From a checkpoint of a small mixture-of-experts model trained on Wikipedia: a variant of Muon for the experts.
Below are experts of layer 3 (counted from 0) of a mixture-of-experts language model. Rows are named gate (a neuron's input weights, with its number), up (a neuron's input weights, with its number) and show model dimensions 32-63. Each number is 500 + 50 x the weight over its row's rms, rounded and kept within 0 to 999. Numbers have three digits each.
Before each expert's rows: "comes after" lists some tokens at least twice as common just before its tokens as in all text. This comes from a sample of Wikipedia text that the model never trained on. Tokens count by the router's weight.

# expert 109
comes after: " ", " 0", ")", " —", " 1", " 2"
gate0:567551508439520509558494458459462456417430606483440507490485515399450528549444516531528423527516
up0:485460561513462577551449446542435579468527534472419488493450491406573356539525515491484560619530
gate1:452628529490471401490481495618525404462403466485518494441517460447461536515443597525479456514512
up1:512501523477453470493480453517457491513519582550570444598444457560542551511513497434532476496576
gate2:497500535439466372510491518450513493451423538461521503582507483502500439570460473443528436531487
up2:627476598461437460525492490600545518479472432498539495463542488408472582434519472490486512438518
gate3:589419506507589533451443467546416477538485362492515438450482554524489388529555488466564526469540
up3:562527503485466580470532571516474496530573469511472452421454558346547537503573394496488490425572
gate4:486466507497488501546593445531467424529488600545534493499530428536474532506433418523521464549564
up4:520432478475480612468415520488566608502588477490493437525413534482531504466558457506431493448534
gate5:403516526469504566489412550525478535577460370405450468447465519538442411585518532506475426602524
up5:480524461573587544502464488547526548512515542558552510592491466467498479575546477639464411563496
gate6:537491450471450534509515531675482577534468553385474520513570505533465511479501554510450512511422
up6:542542542489584480480529477455541507535479567474518517507496588525595461441520599571573596555553
gate7:465548515568541538556510467553460486468538561482531476494353465510463605535555458476561522507552
up7:567501480469559430674542536427620571558533546515486581469581497585533496541405506506511430470430
gate8:599454528514522502528512487436466472410626510527537571463451416395469399511525502528489543442532
up8:486553536449456467422505566457500437504537544554444465565576534404491464547394524478420555472578
gate9:490371490609538586543498467501596510464565460436535533467510493554518493481559448496536461530461
up9:465449404547396494497496506562496515374507485465506552543591545490541520565453534553516487501518
gate10:595549529424520518511521506502455527464496564439437517494559495540450466505493370490448481534446
up10:470507441434568490417494579515584520503611512539414533433611582475518552517422443485508549481485
gate11:477483483563500527449470431415636432414570427438478574521629444466530517523417391446563512499460
up11:522506527483557519508464547457546451508522460474565573489566490549415597459481492434551512544446
gate12:606522571449519473527541487468506513458486461566537463519605411442463506490588518458489600424518
up12:512495478509492453603388544550547561464568582515556572530475554516540462506524485532429460474437
gate13:581429563452486555470504492467548603482505544504469584509553451494575482447535561536460452505508
up13:495411530501612595519614525451551542419481441515437518541405458547524437473582517440442518527593
gate14:445560625541514509487477478589558468457475498598570524567518525502517517469450462578467448491555
up14:606483531490461587489464531547473545573538548486590557474483571412562503564461488546473458538496
gate15:553515421527581499552448467508464573410458472548559477544613409506479524522564456500513506549419
up15:579564483414405516556537446498529538442589486434453568539558445527527513480494459656396466540522
gate16:508453512488489549489580520510395520553520502461491507452427486549474503396554425479500499480544
up16:463461464531492467520384574503536571520505522499462535514619462476561574526428500477476509612444
gate17:409553445505514513503508485474532431410423497468503407482550492501532507492467474411567494429531
up17:437571505479591453464432486447509488488500503483456481497560461472552594530427477420461506450480
gate18:540502571448457418508455494468536572439516428441517478455575546466552456462481511486568421510521
up18:462455546545489495469455491481465482515543523489533551341430562544556465468572492495522467475467
gate19:483533484518513487456524464578511506496478418497432482538511562490392345522553519527528511430545
up19:407515577499477496544545550526409581497561537482445499498579417508489442554575576625466518481509
gate20:482473450608493426524507442463465489463583482471602461553489405615426510520517554503438608469541
up20:547452543504510513459463535478507511588568506485519481438467537443601492482557524553605484512568
gate21:535511491525515449502442544522526509491438493537516499615519537546512468462550518511452495431505
up21:547613493480539469539495466439455398530485484481481511507427481438454433469515517588472515613439
gate22:484502493581552437475483490557488532520461500498538491483422506579435402569498522604472468559457
up22:504593451490447510516590569522463575471498536491523416515452494552438566472500505425556475469534
gate23:488462613536422444510511533504512530476450514620577541542445488473530531517456483458463470406596
up23:473500495540546536514365466441523502531525448517521560416506424501521541510501474491521486516494
gate24:527380515394520485466473460526455594556564533568528518546517441519392547500508419530559494464517
up24:523523450522539526577534416510605547519521591536503575584517552423519559519479460495543481538566
gate25:495426426561440569438415588458572610526491475507490480446423549539574544498554615486549435590520
up25:520439449434449556517418465570535448418550478543497499482472423468478514535502428542454348537445
gate26:580605459464433518509482521398476545455555429610561470401465499442550534531535422479523448529478
up26:482496407530498428435482461478486612513455466469567547524526617504554504447598406448479492470467
gate27:502530492434578478609493482525524475561530569517599502412485593560567545397478488550551418522455
up27:519464389545479520502552544521534404558516455456526452450508426574513533491437498503514505408499
gate28:488445579506547504519502580504498480588510498452514513531507443568539459519498581521526465500549
up28:425480598548516489513471468615530530470462493489485546498396477484463432575473384603511439504492
gate29:543499604513559511523469583563505473478523470505523459473438438515553468450600565467514469442510
up29:471490485465490486488616458454541540480426517509443416473513488462505490427436556476450469490517

# expert 105
comes after: " of", "-", " the", ":", " in", " de"
gate0:497546491416554506506450476507417498525503544472458463401456514476494553368468498554485378487566
up0:438424490456558564484508458521366459494523560443520482461484568505550606453558506529588479461488
gate1:591424502499583426510589484512447523517544552510574572417380546530519475418608521511517479528500
up1:476517546518454438543452518514439510356576540536528395459420529555475454529469576514491485450492
gate2:484432512431417401474490491530476524455502471507497462471563499454516528616486477450487535552536
up2:383526496492475522546562560584479634486454524543387617545516481479505474610495542552514528499536
gate3:492495483503462494441553453541534433405420525486374523509471462505492487478561538553476475458550
up3:506451542520473493547526505612534483412605461522558624447627486501457648572561434499550562418482
gate4:519434565530455561496511469587568630453557391525470438571474549516452415585525535586474504514485
up4:484409574562392539565551511535480489494493480490515447492531500447518520536510452504555594578477
gate5:575497505572449609480501468486452487654529475425453499452515436597531451620563519560491505473415
up5:444582406577569506528439511489520504471514488502538459470544492676437468507491475451494442500562
gate6:522540533481449481574506444491461479484427526461583511594503531530545449463450560533593524495493
up6:545509534445469529458521498381506448520531527564523471414533468535511382469408563458465504514489
gate7:437477498467434551535472515488536460517495517534518409509514464603555451482511466484468395494469
up7:534545439590375500509492463508467461467477466561532514492493486454512464495463551648566562525550
gate8:537485519493450505629505514449434523391466469438499510545474505518479492550502573448456512531503
up8:560549506509527521529378485475485533526477535569511460497584533490429470499475533451516526526489
gate9:464400444530520508477503474474505517503473477556464514524490498486467474515588464541369444476451
up9:435479499458461513549516556473549442597513428522483384606473497464561475486504478496499520447540
gate10:561496524569461554493494439388558470491477500440568565480584469533581468491478536463492532470599
up10:467475466574552545480476447481509582580496503429503498571395471428506506444515528518443509525547
gate11:534432493522566492494533552495553564429431471527481528525541506500501500652595501464494515509477
up11:538496546451464534562585493495541535491515447596541476565516467515511383532428565566560573507511
gate12:510493509486549439432525560450555585464423481577420435429447493498457529480617492481570458556492
up12:461487444479501552387611501524456499459542537525510584489394463419461485578588482579508577432591
gate13:447447473480503425539503464637491486566413549431507523603573522521391463437521432527486503408518
up13:514436502553494614473454511353508454505540484494537450574534524512482508480438514511454502486508
gate14:528482635524524467577444488439502577501410529438584534528486478529465497480464495479479504433528
up14:463479520532452430577405461502424473555519522585529471460467605471431462480442474524446498595439
gate15:425423495458444478512469455507395489470464543496505531458523450390499529644487485513489424565496
up15:494590510442597527521406444455623507535523504532560469424463459603431460465455578436453580545515
gate16:476517531505458494524499520517505489420526469585466470511465465484520480475545495538427424498579
up16:528448559460443489479464412509485535511507522481490445550451463469627498439508475517599532513460
gate17:523467555513542439420561540488459521522426507525396537534513494535485513395515480548519502589561
up17:365519584516537414487495579565517573506438501470493512508500553492555567518457511518505458444522
gate18:531501481606475424476448487463504450475484503523568562495508470558561528451391504458578525533462
up18:593414495569364491566514501449519594487489522537565509468475409449560421532509539517586527483519
gate19:388494517528412558523431493421480487471505380493416465550518537504489451464410442551484495476447
up19:551495386464477588473481522452511507492499377520527511533502583514428439512525516526490515410475
gate20:401505495536419424572387518472513438471527516574445488583495469521399509525463492486460528487522
up20:531532546532452401568483522478462421456487555533473504554550446367559423422501488436564491554590
gate21:602538443388678432509454514515500498515483531538517492455475476578579579542478475382509559582451
up21:512557508448531428612541596451520524444482522548570421413458488566522493455479525521512455443582
gate22:480469487518445392545482526443467542473570533485583439608442499442462490489457484538517509420593
up22:451450509430565619506628477478596453452534516542526509467512453537500479505474490524520480481510
gate23:486515518440509483498559556477425533528448554575478489486498383451508441446451558401519455582592
up23:498482449587493556481567556532518585466563493452593548617468539437560387404434457574521525472562
gate24:422493330468584484540512505407545430523566586519503514514568426507503506495419504468508426516530
up24:454485462505459486431570559481597467436569473536510518447560547596504580462500482478502490477566
gate25:596516527443491465510525478520420537457558539515475484419519537568489497520559462567466547525489
up25:517437553403454462439470459489477463585459462457446454553507560534516361483471574415476483532454
gate26:435427527447492434472488450401457480518487526534495464554476546399579483500533499485512510466482
up26:538494463502593524596424481521580612469514433510502538419587524525418553575511532527453501514567
gate27:424440493457595516479465524424555475421538494468442521486492495518493473438468548451494468563504
up27:521507530497551605523530464433549458517585585470457533544459455542492427457499490463538527493463
gate28:377436472508452538386478423510515534559471497428514414429452515525503575515496487482509366473509
up28:473497376514549458492486490466460523513465564471525515558610510440679557498481493486456558478475
gate29:445552584494484453447545542517576545570478558444458415430507492561504438516534434504435516463476
up29:515532531510433509532423411565522507496520406502458552493563533547527437377528504659536530457430

# expert 17
comes after: "\n", " |", ".", ")", ").", "\""
gate0:485483533451473391521512536505500490471520529561465466531562538549494401528529444477552544500520
up0:525573538492533494514450399563523444494415426507545438508548413516441532561509499371442469475530
gate1:412606491447435477490448549544531515532454503539553415520505472539500504486533533562447595437503
up1:567604498530459472469403422515540456484461581469515503465415529554495529497514508449521491474449
gate2:540525421579487512514535498460465501551511495439513438504545576542537497471436415500498550488409
up2:468455470505559509487484402465470479465541387483461448422356510428564458584472513527541529527500
gate3:553493543553538456505436503450532583529404520433475500471501532403551457471533599465548485509513
up3:475555457523568530459462521567509598539511455457473463635478479538540551556451448480551597589475
gate4:553509549497533486561437434462560481472475494502498574508402603526552539492455516507451592401587
up4:429475609447469479460522452528457509362448536508491566496486573522423482587543482475535488504500
gate5:512493522431498452515516467538570497433511490487565513442482582433537601509471507529501451510509
up5:492401503574520495518475556560501461608528531428511550481518505481467522507554531494490451564450
gate6:547523513537429516470447525455525572378453517531496601508396615484507433539514445586507514556560
up6:445439507496523547512497488573388528460448519468474589465425456503467424480534525555561544477484
gate7:439495468411490505513531547491491463462463451440492479509486420444552476523425501573481522410617
up7:554391483540536557469525543502534492573471463436434447457446388468476556455453531575514515482494
gate8:525559388521539529508515523501462513554504511463488528527431523429549547579509442498563492575561
up8:390497502529550448475501476561437541504553452570471590503545486450517476487488496455447423540488
gate9:606447597485571504514444582401518556578463571488564562408440505491528469490531499530452406591492
up9:486404524538510483404509524525425528415525461470469525477435432485431545491521619500398532539388
gate10:534539529479436508455463497556427590444361556573536563537449540432495519546568578503467439466514
up10:528453459451475518486523540450425500569507440555418474472471473533546558540456482410437503467564
gate11:406529473492436460437505483504434468457463532433432454555471502519497491515539531487478392533469
up11:509496463468392535435477552495456565509469481570498541457473483451482475508437519395575448499569
gate12:457399591493540490536534483495422527500456450484530419554463547463488481487538541497446459432502
up12:446533430472477502533535506529525487522476570408543506495402390519536501594440521523571450595478
gate13:529470595499570594489460498552485512481511557471569587456546504526458477459540477484561492616543
up13:439480446551551483470456572500517475465516580445477491446577581508495495518501485456559544484390
gate14:485415422463504483541433549432497475471483581519471505424452562454539487475481480406476585490440
up14:538590442550502530620455528475544519466464513537534493434456531465522522529466422476509433479535
gate15:542477437476566521515481470560432560467534536514493542454518406553489507501421527455519504496466
up15:473572468487593589449427506483516399549532458545520466527539503497470544498548456498478433392462
gate16:478440549529547435509529537480469519497513460512489477491408404515565519441433484508439529595437
up16:562511451427525532464480496439466451428499465517558544524497464457594509513572462380566462469542
gate17:513555584412480485433556502518385558612529497514568450484602487502536497428512445444506527451595
up17:524558494442370494476479480475576532564532478506393577541501497457503505597446493553411524503493
gate18:474484528568548475461509534534544399411494544542441553496553491541413581587498450495463437607445
up18:455508442455478523547441508469602528492514464444507587523562615543484560500500581541482471498513
gate19:478481513425532612473457450405499459564458499493517537498534531453518401506490456441496496553507
up19:506417483555415555533490468440518456509438478482523544600479517534516499507566481527557459481465
gate20:577470605402526450556491438595446467542453538529526460508416523489520477445505528537564522509472
up20:534476514493544568471501537472512567505534479512460597478511542568466465467572438470496485532497
gate21:430513439533400458521452531480516536436449584519481517525468532421492472528454537436527513521533
up21:438554497555449533423443563569420372472447511465402465531489578557541481451389551495590532548554
gate22:506433559513479392543432517429493465466501604473455533483585427486472623405531482516543610538504
up22:576535585529432444547571511476516513505494435536501450536529493461534490442476582523508502478515
gate23:501370474535402473537465495479499596484456517518537527524501551584516506442504416483426529543478
up23:585446477487418512437587515509471487524547509466461556622489508433504472521550519542460565492473
gate24:507418491424496503484530423468500504520464449440487522573462493476481523502520498457578536527531
up24:437549445527521379482489440492513513500533531576547412523450512516483515512510589448433497470465
gate25:563525493464556408480553526536541480527500515507559536428472502561530433464634511480585555475552
up25:436361560524462387492504511485476502525598483436484472487585477497486596483463542452495533571521
gate26:452588517537430533507536459494540485519492488530457503495570483489459578532480520467490530448496
up26:578441506599575502586517473544514575451539539549402510474504425467532393487517441521423488470473
gate27:580445534455487492493438400506479578403570347416513495471550499563491452486538504562613559494466
up27:405381513482481492474546470533439436480596430478455566566579496546503515452449445583404504457499
gate28:515547513448494466507558502517467418520404590484482545505431563508450491490444506552492517534441
up28:607498457490463503536483533460504539517610497567614480458539545444461517381526439417594512502465
gate29:529409488537508510542528579482512524517470522451462532476519443420490589491427529579475446523559
up29:543463501445595517451518489582454477419561502497504504531443529526600550567502524441425461417464

# expert 99
comes after: " |", " 1", " 0", " 2", " 3", " 4"
gate0:516605547486581436516492529480512556468470572525495510437501503520427494553484482517546505442418
up0:587443443407445476423530504354511450479578585448435619484498545464458504505450601524544564428467
gate1:542488485427425580553413498574540483561539387536592479445437471519521488454516502559602440591528
up1:446487466602559485525554457520548402509574591508523523617438549496528550528501508525467489470452
gate2:448439461510485538515498517577595461448477480596586597482533297452465435513570554398510434513426
up2:578485562529552491550567463500515582448393517510491518529562460465491455554503477557454518539512
gate3:494457463501473497492554447522438575507500553519525550538464617515546505472491448551470463492535
up3:482425626504463500508504493515450457562398493549522558495484547447488562529440528564451475465497
gate4:492469526478523435492511460583561442456617561487484514529478396491449639564501482497439455451425
up4:434477459530372510509552492462438451474464471546440546604506508439450399542540547581513494497597
gate5:471491414456555530571471556392476505476469536544568411406550557468499425500447570500490546432448
up5:559511534454407416576685459431490511510511552487503540441463563481523470532498551501504538493506
gate6:538530449532479542506381486519450497496549491541542551464513428535546459499520513445538413438520
up6:449402525393507482561497548465444482454522562562473544534539514453479575465567557482487532430596
gate7:525618531482445416539511441565474483491482559503458587552427530536430511511526456504526491487427
up7:455548493490552432469451537540528488489458529532469596538625511432513511542566502522484587490523
gate8:586538484372610425471499518396551452541513468456528509590553499573530510464544448582441524535491
up8:551460473517532561563486467473522445432542521448507562463444524545544562564424534436539444567459
gate9:461515423497575461513488530532480474531501481457508477470476464476456507466552572446500494468432
up9:535533558480575443535539482440506363536438478425473576441445422529409561585516393513502490558440
gate10:539505399445551539464544516489546554549551553464456496475450613503478456525483469548457442584469
up10:656501562535437434460420510461480608573501468469496470533434438519522473512422529504536540532512
gate11:450430440503542464508500494460567511525528530519523493452558574573471439509548508577508476543473
up11:577509486516562433525611525520494478425533531556528458607622474562495508467559482432460482558524
gate12:460496464450537580447437561554483564478558433508533548433502517423523431543560512500510439542467
up12:480489537492496565451464437535538469459554502453527414493540657403569533536524433546496438507539
gate13:460412469494563517494491442501554523556501529541556582522453471481498493376517441472526498426528
up13:481534445512541487452466558609527412460512523538417429487553411498422495525488514432429486646519
gate14:529510559460518478532525546530477445542544493535526535408625528433410576537468471552426523431492
up14:377570499553606478380547488486509439525527490471491493433544581435431504457551477566425527446482
gate15:554495480504453517528565510463410460540512577495573515525397488458632413531482518582477526542610
up15:599523599461538451543497521524502516428535545450548531488455524404583490474522523465555487358431
gate16:525540490466442528493510546545485522481450438528522518513453472420432575581508360536544518653447
up16:458472433537558584489444535486599486528500473491533568556548619458447474529468597547478493501470
gate17:553535515518474418465487466479426467495604527492553480510435492559504451472524401510524490556434
up17:501575442558463509511497409427442414525529496477543475558596544437468426441516575566529474543490
gate18:418541536496540423527540538489545494535387498441449554487538493438482499581466499522525480495586
up18:501430528487518574456429552483519503459436479447527560443483487378525445481452537476546526481554
gate19:515474546486534525401471456522502511580561490429566495366598513416453448425519579551559415499427
up19:479521548412541529512462445472548437485541465485367395492511550471469385583439627538459491459475
gate20:487554497584566557531522513548478444545590492462528554467469609464499524539543486497460465503532
up20:592485512468587521611543478540475460511564455603519545519396551433506478571506544477497575425486
gate21:500459548468510519428563456609531523546555504535561529471480574503409430423565558470577486572544
up21:514431486557470558541481528548554421494560487491468561409491495619428579505545492497436477482430
gate22:553453451470485493465480485479553544554550499549549567461576525487421604411502443553489513456483
up22:502478594510454535542490510484482473503503527443401552434551478488453511497458550379481517472485
gate23:484517458493507492471448515443505546477552458524562536567479561489448560469464453547546429491502
up23:522530538551536460455514477462490484572533632542531494398560492454502441548548601568477490528481
gate24:472590514597513453537476505448601487466446519441455437532476489519474511469535532503456458528489
up24:558506467602505423519520442535543454462479477537533506522446449463459547544407561509551414441533
gate25:515457520528512487491561398512502542548476536517572614539474496484474532482527527544514478476565
up25:548526524470588525470454516512540486564497569473475471413421488535495577497513481558558413434443
gate26:571475530479548512503482520516591518507517504435473588494442602438500491450518548682498499482516
up26:561496579470444549549494497542521456441571503512571536483365499557462442586570468506538544478479
gate27:517552495453488496558523448467563582592508525498453460512483424493507470576508528490555478569466
up27:477448548473543412469590489556532487556416466565477464563447466486468503467484490471505560434488
gate28:510528470500500456494471536505516472491427436523607594463467482510434571422496444582452466601519
up28:511626504460506521530451514512489469528549496470543526534568503488557492423490433486528474419457
gate29:362412462528488497540478523510497397468517449527506507464495536558459499453537481451507484557392
up29:558566617463496544474488541518570455540574469469578574554479494394508538439450431479529446462467

# expert 202
comes after: "\n", " |", "|", "==", ";", "==="
gate0:442420491552466537516460470536511489442533559574485488459483498451494538498507413516531497536511
up0:508436506504479540557487527481561485549516473510486437377487471458437549441584477446653550502444
gate1:476352496584446550492485513388520425559500511528561466501533558485566519508513484527518449510551
up1:519581438467467464608440578510505550497494418482468478543462516437540577506453544464424427531467
gate2:518613461453499493432523545454529405539570526498434465556562457423495442461494457476517584437412
up2:434505517504474492526499530520493476572524529541504504530498543593520483457459400513463475567453
gate3:394496518504480472537487510542450405432525478502567468509631514549548548494494445533475456469479
up3:386468390457467506515439420519579588514482500435479488471457572472574497502520563489483523470492
gate4:532505478476559440460600462485459522463553563507540439519501493490557415476520528491450479433413
up4:440473437440391510493502507421453527461464576494531429569477419452550499493488466527413431455454
gate5:408364482559567458490499507479386441446548587505510420524602508486526521459471478479474491536458
up5:515590455486470396540524467487510490504528505613480454361470446486530518490540432484492546474579
gate6:570499564508598470541395546526495502541528547549504510447453615590529484490497386540457472504465
up6:457504547445502449481438504464506497481443538428578514504402494506474492504493447544564464557505
gate7:459563466488508439470491479469454528484513527701566584464432440552509498397592468540507555507474
up7:484518516519552578475526537553435491430513471503449504433423468557539425527477467434464517541512
gate8:475496548502486490539516390520458470483523434405491526516548488533524440529486515533498470548400
up8:483493453530476503421461444463485476573491493516459573515442560414534440529571480578536516483455
gate9:488646494460436445580437562492493498489466487499573526435558506555558481472550465494444425517565
up9:493450554506468475468458522574482422487442556517555452541521456540565548498573499549460568562454
gate10:525499483545542511541500518390404464463545403513543502524543432437477446494595486531389517468368
up10:533446518457472494530478479476516443445464429477504488463472487455488493456511489438489519552490
gate11:467422558455533461510526484553545503531458549497596523466415461536537572574509519474508432494471
up11:473425352493491564497514516500459456436474604516558479504501462498580441395516511523528548444502
gate12:463559420532498468550504507474453535537509500486536428465647511490539483471482561576428490600505
up12:518468480542530453478429543533416527482435578450571499493522424451420505489555525574484541516513
gate13:376535482451453482431445456492477497420503501529537541506474452562463536471467500458460541457494
up13:398476526568469493405457502498516583412463441594475541524613493534433464497400572479454529479489
gate14:474502564459597435574563554478508399526492498463447446384448488553549509496444495522442439559432
up14:532496599427515455583479538408456541457548520560444496466456433500444551491445530501416533481520
gate15:411529486485543520483529485455501535483506440488561463593514437535541511458519438459507521544530
up15:433613492531466476494523515550562593596456544477544472482486468529548500467420522445554427471554
gate16:482423537508480422478560549505478516461551501493444544519557499437496524478500512494498524551497
up16:516568573480522577487513482515513501521530446531468521538426455466504533568476520454564530480622
gate17:608545497552525487523535546565460572564481489487491465524533457443503404551526487575516506533501
up17:559391526524456516526549500540547505518470543470505490571464469437462485502480553485466485608594
gate18:493502529337528449568544538568455490459448556571600504494522446507536489482480479583512522502444
up18:485488478515609586475404546553488584479485489587595463538549459525478581528512515457435505453475
gate19:438513543523579458453542495445512454479521539508464475426512394608478468536517506577609549519560
up19:470542498415510432457557483509576490574532541502504548589501411551479481486524525554646492560506
gate20:483459509440543534480635478539522592506500519581493536513523536536583483448461525570525485575541
up20:559517535459419560421470469462479524454449506420481589582448539506535536509468455418443509505532
gate21:524552445463610406406485524437477495610519507521466575436515557437467618551496505549444435511474
up21:567462536576449625431412484446564571476552458552560509445465527469435461522446498487507562588394
gate22:534473396544514486456580487544483643512465487495462617464425460488452521500475441512523433471573
up22:536539500488482502540483452557487488560501482489406564512516507505588563466459466524509560464445
gate23:430506597513506420468486516463508518505537452432572536462461518472539593402505515511494507519433
up23:496474386468524484409554489550467557572366522447505509406432562510485557533502422556510587541537
gate24:523476486596516452559533533559477484495516529471541500535420466592457539456552465463406460429426
up24:563516456639480502582457525487431562433465424547580528581469469434457377527487451490516528481511
gate25:534637496507513491552497454543436448420506545438461445466519496408520447509511572525473470537521
up25:514529468441483504493506498461531462515480568414508509516509528458551525484508452493528490529460
gate26:488591549436479482503554523522506443538437446388496590422519460521486486542504564524500521496567
up26:574510499490487503507497531546570467447472570454541390442577470555599455458419475420539524454600
gate27:541605484523480396592464477507396441504532464546503495496586455453545476496553517477543527443497
up27:480546504481488447434519488456355522448472480537497463442604522517564447604551408458449488485499
gate28:538481553448467486530505530607562570513469558516532610475384540429520498470517503474448519491476
up28:473505467569519578420552438447513560581577544441572426496596490477422497496516521579537501584421
gate29:514482526446539500500582484516546514457455469501456629465482431454497478524486497431419430498405
up29:459577493451532535490507519530527535554499475476496491433522445521613563487560495588491489482528

# expert 25
comes after: " ", " |", " —", " 0", " list", ")"
gate0:501459407532398506515530464488490572509551552469521544593424435485464537446462475511530540461499
up0:530526514500457549492466443572633553444495525542426489433492477558521503507455537522495567485467
gate1:542550498470454517546500469534555562421555463521554524537417582444479488453485543527539462492496
up1:532515544464551535499536542513475493506526460436488431358498516537461535468595519525512412552581
gate2:486520505538464413555553477480455487466490529463487559587455460443519387537459547511479466507542
up2:518441474416543473468463526575520485510558469499585409511506596506497564481555504523496453519527
gate3:520457550506554520510453473527487543438522486490461481467553462485514555438551473504550481496480
up3:495561395546469425471582550521525513464515476472537473518490456545536461437448480498450508495539
gate4:482440492423530475486439459424509513460591516543512614553571410402493495468464543460544545441485
up4:601458506468482403582556535491425501450487523540541561445544481409429543575403545441512483445502
gate5:511489547416540495506486502485494511547501558469529531508519487514485545396626466612524507472527
up5:536504574467476477480514496500511490478484454479456467509524472566569422482502525519503553525541
gate6:488487552542506447523582488616427507479556544408535493501574563396329560470528440501539494514485
up6:521520546410519461398413505585502469436496544510502627462489543478541534431507431488519465524481
gate7:525478492498534433508444475515449544480611501505511467549588438460469514405405580609462465454568
up7:610546553510539573514488537521469498513527436572489537539525468478404547466450523510456465500572
gate8:538479515459438449480542545465530573493455554604504606492488433506532478432522449556508465512530
up8:558410529552508510509401494471469404468564526507522618531547488516589459541469490480503479555545
gate9:473530555465413508502579473455489539490498543526483514508460571482495512531505467564505483516459
up9:467562544522520483523509541520581455493530459528515438448412384547535440522487461401486531448555
gate10:424533453503570445474552473539520522487472481575533492620407461455450478464581485612624492484486
up10:452586533458624442461488468534420473453545516516460507513520442539495455538475477412461477492501
gate11:471492569464496454525453477427521483533619628467564542542452470450542602469529469560494491496457
up11:473488503482600534417372496489543555549527473484544526466441552469524509485583530595545551463541
gate12:503449518495551516467447514556451562396472545542508533593493558537481491521590513448536496483590
up12:474501502417540498508417501513549482456576530465495548605494491542538474439448445430541493508525
gate13:541443481506532457569454460537650572514514579496547544519577481578530544439544482557574506562517
up13:564520569582604524513448478512525533489485508452488594504535484509521521454387469468467458446433
gate14:493452528512455495567488430518489549499511539571495492511548416591390445471462474529527499450576
up14:452490477623534383365461524462525536490549483493560503496486573441579509536540485551532555473530
gate15:513544435534462428530448592500494502474488505497513469578509431456497531432537471509440436526615
up15:564391554537542545497510405483519493464533470567516538494501551473499553440554466407533586476448
gate16:499363501479518550472474474499535500417577507419450499497458490521385541523567495506547507495478
up16:444494549455546541556675434574447381477495463600457436505516517493460415585552452611423545512579
gate17:459580540514500393513544497457477572614568529479550513490474448496571479381546508620471402489560
up17:598503594517570558359547538517505451413608570453409518465557508513515451462569433507484438478489
gate18:591468524445503405568525501423411514488460480475538529481556407449531522539544535528541429453498
up18:537480501466522407536445374625509516459503522399530450478443553424477536539469467502485533472440
gate19:479529480554512468527472484442519425472524485461454450432508492564458500496466527460570442472531
up19:466580473520385461472551496488487547446484546501586466420463511585512549529586501490496408554487
gate20:403495501557506485551480474476504514496477417467534501497512487416444563504552547532538378520457
up20:589446463333491524524557524415466590484424386491449511508518447459512556505481458473503432468495
gate21:568491512553551490537538502534524521509415512540531505602476487551475524472430405496539388590510
up21:476560421476515552444540513503402457417481574492523532644494525462505490491443494497462487529469
gate22:609407515534516529510513433456469515503546547514538502533563447576462553385543435575558452527495
up22:533566430589477498529411482495502460613493490492517487525426422493615561548545588489466466454441
gate23:531467539548503431475539513463555456509495536583529493490452525540539532519547522502476522491491
up23:484483528448569462544537442522390488451474470512503538491534587420573497499544488447463520538493
gate24:517457485506484526549404485503549536478534462494537544661545458480471486505559416545593571405473
up24:526457522516521407545456554520629564524409433479452478472538473484487586582447543490488523485488
gate25:536511572473464491394523493488496487510562557511454442561589530449474507481534519506494430464596
up25:618472502465387542467487532474399485539538601521545483466442520472465537521453457423519450446478
gate26:498525477521537459452442516484436516443437562558546498551430450518606591465545427488495465455532
up26:486471526502444466537462491507467381598411512568466514439531516552517440421434514508505486559462
gate27:456546495494518420520441464586597512458541519413522518532477504478482551512468605504412407459421
up27:435468494509491436463434563554615599434503446478481547467543515525493509545499619521478570475497
gate28:439457567553503482609393443448542514493568445511499479483443473575520423505568521571506445475518
up28:482536490484435539546413529564485418580483488547514511516479481592588520448481563510551478553471
gate29:507470400520555534458469539474500455488431554547543577550483537480419623513558498578524448551490
up29:487456480510517461446487515512541526473499479499521480510439546546524470492451425509459537494445